Experts of a small language model: 19 layers, a shared expert of 128 neurons.
Below are experts of layer 13 (counted from 0) of a mixture-of-experts language model. Rows are named router (the router's row for the expert) and show model dimensions 0-255. Each number is 200 + 20 x the weight over its row's rms, rounded and kept within 0 to 999.
After each expert's rows: a language model's description of what the expert responds to. This comes from a sample of Wikipedia text that the model never trained on.

# expert 29
router,204,184,222,205,208,202,153,195,197,239,203,191,204,205,160,199,175,185,229,193,196,171,204,211,205,192,183,190,199,173,159,185,176,187,205,210,165,210,236,228,157,190,184,222,193,219,174,201,192,226,156,183,204,176,198,163,211,196,187,171,188,216,208,219,209,181,231,201,208,181,208,213,191,189,203,170,209,196,228,207,205,191,206,218,220,226,245,182,221,188,205,222,198,196,192,243,215,191,174,168,225,217,231,199,215,168,172,186,224,194,219,224,211,196,177,200,206,161,191,176,162,209,222,198,227,178,209,170,189,188,196,205,186,215,220,227,164,213,217,191,222,193,227,229,220,212,197,211,226,216,191,189,206,214,188,188,235,214,199,203,186,212,192,225,179,197,188,184,190,185,188,182,181,199,206,190,193,188,188,236,181,191,174,188,174,234,199,230,179,210,188,177,181,178,225,177,213,180,221,194,213,173,182,172,173,237,219,177,217,194,227,183,173,196,246,181,201,177,209,181,170,198,221,211,232,212,196,179,153,209,190,226,158,200,220,199,159,184,204,180,202,200,195,235,179,215,244,183,190,226,206,201,202,210,176,206
It responds to: Word-final name pieces

# expert 36
router,202,200,182,181,220,192,206,195,180,199,216,180,201,185,185,226,180,215,223,210,223,205,209,183,233,209,187,211,207,203,188,194,187,182,220,172,187,230,189,241,169,172,197,233,191,195,198,182,161,209,187,175,164,196,178,192,230,191,203,171,161,215,230,206,222,174,230,221,195,158,209,192,187,176,204,206,216,201,229,201,223,204,230,192,222,225,207,182,226,187,218,213,192,201,212,211,205,181,187,200,211,232,185,182,200,203,182,172,209,163,196,223,224,214,197,189,219,135,179,190,206,204,209,177,228,218,204,183,178,189,172,223,187,220,205,201,208,216,242,181,215,235,189,244,209,212,177,211,227,209,215,186,229,199,167,200,232,231,213,194,175,224,208,203,191,193,175,186,175,186,180,193,195,182,198,177,201,167,168,251,193,188,163,178,189,241,214,205,191,236,185,198,175,198,237,167,214,177,218,172,201,182,209,197,179,212,227,163,213,184,195,175,197,170,219,203,212,200,224,193,192,190,207,215,233,207,190,203,196,240,182,220,168,206,231,200,173,194,186,207,222,167,226,197,175,199,191,170,211,222,195,184,180,177,190,226
It responds to: Word-internal middle pieces

# expert 7
router,241,200,203,186,191,191,179,179,171,208,166,175,228,222,183,222,192,177,230,192,224,212,220,186,223,167,186,201,195,199,182,168,186,198,207,207,191,221,211,213,157,166,194,220,178,191,169,196,194,203,189,187,188,184,194,175,218,197,194,202,166,234,225,219,205,174,196,246,182,179,206,178,175,206,227,199,223,196,225,201,202,181,205,215,207,220,242,172,246,183,208,222,182,204,181,214,225,178,191,170,204,222,230,178,194,206,172,175,211,170,205,186,210,168,191,186,210,157,181,184,187,218,226,170,214,181,227,180,178,213,189,202,207,201,213,213,186,207,218,176,194,214,209,189,188,207,171,195,204,206,150,195,225,239,168,170,221,210,176,182,196,207,214,230,180,164,190,189,167,183,181,213,177,162,193,172,198,178,190,226,203,205,172,158,192,241,217,213,175,214,174,183,187,194,215,197,205,203,244,195,216,177,212,185,170,210,224,192,212,178,203,181,172,176,205,215,225,199,217,177,172,211,201,211,212,209,185,184,184,225,181,224,201,218,237,182,185,184,191,190,201,188,238,205,191,226,229,175,172,194,213,181,196,197,179,216
It responds to: Word-initial s pieces

# expert 21
router,197,192,228,185,213,189,172,191,179,217,209,191,208,238,182,232,160,192,235,189,187,214,216,218,219,196,200,217,234,192,168,201,193,176,235,194,183,213,228,239,176,168,201,207,185,212,184,184,194,204,163,193,199,173,169,175,214,211,213,198,170,228,217,253,214,181,231,211,189,185,233,203,195,173,211,186,220,172,209,201,209,183,218,213,207,234,226,174,219,196,227,197,190,228,185,227,214,174,197,169,210,209,203,182,214,205,183,176,214,183,204,213,227,204,174,200,218,181,190,187,179,212,228,202,227,182,234,176,191,199,191,229,170,223,226,217,177,216,229,153,226,202,226,218,217,212,200,226,228,214,180,161,223,205,202,182,225,222,190,199,173,193,187,211,181,196,194,183,167,190,173,173,200,182,182,180,195,168,183,215,187,184,189,187,179,239,209,198,176,189,171,191,198,177,228,168,238,209,220,179,200,170,200,191,178,223,212,171,220,200,224,195,197,203,214,209,213,195,225,182,175,216,217,213,225,217,189,168,186,234,174,229,198,212,224,179,186,194,208,194,232,182,208,186,171,226,234,178,185,209,224,183,186,206,188,215
It responds to: Given names and table cells

# expert 52
router,227,186,198,190,228,178,177,190,187,198,215,163,196,236,182,199,179,177,211,171,208,201,192,223,187,203,183,199,210,190,169,199,190,187,239,158,191,238,235,209,146,192,209,211,179,218,188,182,204,217,179,187,186,196,181,206,219,219,194,187,199,220,201,214,213,210,206,236,175,209,221,156,164,169,229,197,221,157,237,216,233,185,216,225,200,221,225,194,203,206,192,208,192,219,179,206,204,180,194,180,217,223,239,179,197,189,182,167,234,196,204,218,231,170,183,215,207,168,182,188,173,237,210,194,213,184,210,185,172,204,216,224,170,220,199,223,200,202,196,182,218,200,232,223,217,217,195,207,253,222,192,182,200,208,194,165,199,227,177,188,188,208,195,227,188,192,178,189,177,176,190,178,182,170,194,157,201,164,184,204,189,172,189,209,167,223,211,228,182,207,172,203,171,186,220,193,201,171,217,204,208,171,214,203,169,212,218,190,210,189,217,170,200,191,222,192,199,148,208,182,177,201,233,210,220,223,176,162,201,234,156,212,185,208,183,184,188,192,190,190,197,187,198,192,181,208,214,160,198,199,220,192,192,203,191,215
It responds to: Negation and short fragments

# expert 59
router,197,192,219,183,215,196,188,149,173,216,187,203,195,209,180,207,168,204,230,196,248,182,226,211,203,181,195,188,226,191,194,174,193,194,221,186,201,214,225,236,177,189,202,202,183,225,184,158,185,218,189,191,199,203,187,188,207,224,205,181,207,222,191,228,222,202,211,206,194,181,213,190,201,166,226,187,214,190,223,229,226,182,221,244,258,244,211,195,224,183,218,215,205,202,197,217,210,167,184,188,207,235,202,177,183,169,166,165,217,175,198,205,195,189,181,225,199,178,183,162,193,202,224,191,228,178,217,186,200,194,209,190,185,221,228,211,179,210,232,157,216,200,234,202,220,227,181,207,219,223,190,197,231,218,209,193,207,216,179,180,184,229,215,208,206,181,166,205,184,197,194,193,207,176,202,161,206,181,175,223,182,170,196,172,193,231,209,238,176,204,212,182,192,183,189,179,204,181,208,177,210,186,216,189,170,183,201,194,192,198,222,176,178,173,230,185,215,179,231,154,218,190,221,240,226,227,193,173,176,231,167,209,208,198,219,190,170,165,190,181,215,183,231,210,194,208,209,182,176,220,189,177,192,215,171,203
It responds to: Biography places and dates

# expert 19
router,210,174,220,187,215,159,171,192,181,205,181,183,202,214,173,208,182,189,214,170,199,230,204,228,203,170,189,197,217,179,187,174,181,182,217,185,195,237,221,204,187,174,218,214,195,216,178,166,201,192,155,168,179,164,198,188,224,184,182,170,190,213,216,209,208,192,216,209,187,192,229,173,188,180,243,180,215,186,211,222,234,183,203,199,222,221,221,173,229,195,204,218,175,204,180,240,216,157,170,182,242,209,217,190,181,179,181,166,222,192,222,213,236,196,171,196,219,169,196,177,178,212,214,179,213,195,239,170,186,215,167,197,177,204,229,226,192,217,227,198,205,212,206,223,200,217,198,208,233,217,177,192,223,212,200,188,234,213,181,192,177,222,183,214,176,196,187,197,167,185,195,186,183,178,194,156,236,184,165,219,172,173,183,195,180,258,240,178,188,201,178,181,179,194,223,194,205,177,189,184,190,190,213,192,180,203,214,184,198,186,205,188,200,198,200,196,190,185,224,168,181,212,235,202,229,203,182,173,196,213,182,213,198,219,210,183,191,186,167,190,209,165,212,217,185,214,209,176,193,229,203,184,180,209,173,208
It responds to: Line and section breaks

# expert 30
router,237,189,228,184,204,186,166,206,188,215,177,170,195,225,187,211,176,200,209,192,222,232,228,213,222,178,176,205,201,205,181,182,204,184,226,198,167,203,235,246,184,192,188,213,173,237,191,192,184,212,194,197,213,175,208,182,206,172,193,168,199,215,214,219,183,172,205,185,201,201,193,170,184,176,178,204,207,180,213,193,225,176,235,213,230,223,228,184,232,193,210,198,154,211,189,208,226,204,176,158,229,213,215,186,192,169,172,193,203,169,192,179,218,181,195,168,216,163,176,174,184,225,228,162,214,188,199,184,213,203,191,213,200,233,239,218,173,223,220,191,213,225,219,230,223,214,199,215,211,221,199,203,236,209,154,212,214,201,207,168,182,226,192,220,195,161,192,203,179,172,171,171,196,198,204,184,224,186,196,224,195,188,152,180,184,219,195,213,188,213,203,202,188,173,207,185,201,193,226,184,185,173,188,182,173,216,224,189,211,195,219,182,181,209,210,215,204,194,201,201,180,202,224,185,234,232,175,166,205,203,171,221,193,196,233,186,178,185,169,188,221,191,230,198,194,224,211,204,184,212,228,185,158,223,171,210
It responds to: Past verbs and participles

# expert 18
router,210,203,223,205,191,153,190,187,198,212,173,195,170,188,187,207,198,173,207,158,204,237,229,183,210,207,187,207,191,199,167,197,177,171,209,184,213,214,206,234,193,173,210,229,197,197,193,174,189,212,175,189,201,202,204,209,225,196,214,179,172,201,226,212,201,175,230,236,190,198,207,166,201,172,207,193,225,200,210,212,213,210,205,240,220,222,245,197,240,193,195,220,186,194,198,210,229,188,186,184,229,207,203,203,195,199,189,189,203,192,206,236,216,180,175,185,205,157,188,185,177,228,216,195,232,183,235,208,166,162,203,233,167,224,218,219,173,226,228,179,208,199,208,213,202,220,151,190,216,211,182,192,221,231,193,189,213,225,186,185,164,209,197,219,207,205,190,193,196,189,220,187,181,200,206,147,205,189,203,218,191,154,194,156,208,237,228,201,174,229,176,180,170,198,211,171,206,186,210,184,175,170,207,185,195,211,184,170,214,194,207,174,187,196,207,193,219,217,212,200,183,205,228,206,226,218,184,162,190,244,187,221,187,188,217,169,183,187,195,171,236,191,231,217,188,234,197,179,199,204,220,149,183,196,202,215
It responds to: Mid-word Latinate syllables

# expert 33
router,205,194,217,164,234,170,195,198,189,201,174,190,198,220,180,192,184,185,205,179,191,204,218,220,208,171,187,205,209,189,171,175,191,187,221,173,203,241,239,236,159,188,214,200,169,197,199,182,196,221,183,190,203,185,184,201,214,210,196,193,177,206,201,204,227,173,218,199,192,200,203,190,181,182,228,180,222,185,205,239,249,187,225,235,211,254,231,196,206,174,211,183,186,207,187,214,208,182,198,182,215,207,194,197,208,179,185,188,225,207,236,219,199,186,196,182,228,177,186,192,153,202,225,162,227,173,216,154,172,207,172,208,179,207,219,215,179,234,204,190,205,192,214,226,234,237,200,226,218,210,175,199,219,206,187,196,219,211,197,185,178,209,180,216,194,201,169,180,197,189,192,199,161,175,231,182,212,182,167,223,183,182,179,198,193,263,223,207,157,226,184,184,179,192,237,191,208,179,249,187,206,180,209,184,189,229,214,187,205,196,222,158,167,196,226,217,203,173,195,180,187,205,206,203,194,203,201,206,195,228,186,218,166,215,208,182,198,162,228,191,199,192,209,198,189,201,223,184,172,223,204,191,211,224,181,213
It responds to: Relative pronouns and auxiliaries

# expert 11
router,211,182,210,168,214,187,175,208,183,209,206,181,203,220,188,210,180,197,229,188,203,226,209,214,220,172,207,228,203,190,180,162,170,201,217,158,197,195,220,213,157,154,188,215,189,220,207,185,203,197,197,168,192,198,177,186,227,200,207,193,188,217,207,222,192,191,213,228,193,184,215,189,191,176,218,163,210,185,221,221,196,203,228,221,213,232,197,178,206,176,195,213,198,216,165,211,224,182,186,179,214,222,207,180,204,165,180,183,224,190,200,218,225,175,172,214,231,154,175,169,163,198,215,169,216,165,190,183,177,208,170,212,169,210,222,217,188,210,207,192,211,206,235,221,212,205,185,217,207,201,188,178,237,228,197,200,197,227,192,186,183,213,206,217,185,175,182,188,157,195,192,189,212,185,205,128,235,172,188,224,188,183,170,171,181,256,224,191,196,215,171,173,190,194,210,174,223,179,234,173,207,172,208,171,169,219,203,174,201,193,222,191,174,198,219,198,205,200,224,170,174,203,186,214,209,209,185,179,167,216,163,225,201,191,215,183,180,192,197,171,207,206,210,203,178,214,204,190,190,200,224,181,176,217,188,225
It responds to: Spaces before numbers

# expert 37
router,212,203,227,183,216,196,172,187,190,217,207,181,176,229,163,209,165,205,221,169,198,227,201,214,211,210,198,187,211,194,179,178,186,195,223,171,173,219,211,245,180,216,208,217,165,205,174,187,218,226,180,172,208,195,200,188,231,201,191,168,185,204,211,213,233,172,197,197,211,169,211,171,205,182,202,168,224,199,212,217,221,193,220,228,211,212,214,181,186,180,205,221,198,222,200,213,223,176,164,199,232,175,200,169,194,182,189,210,217,182,242,235,211,199,197,191,225,134,198,186,178,214,223,179,197,168,219,156,155,193,198,198,169,211,202,229,173,214,217,191,215,182,210,219,227,207,204,227,192,220,167,158,207,216,181,197,228,224,198,184,193,211,180,225,176,185,173,183,183,185,174,198,211,205,192,187,215,177,203,232,177,180,164,184,199,246,211,203,171,209,196,154,204,166,220,198,211,207,216,194,182,204,203,182,166,182,211,183,226,194,204,194,186,184,217,215,210,211,209,189,198,202,237,209,202,248,163,163,169,220,185,218,195,199,202,188,197,198,180,172,206,190,205,223,187,226,222,181,193,225,220,183,197,204,191,215
It responds to: Inner syllables of names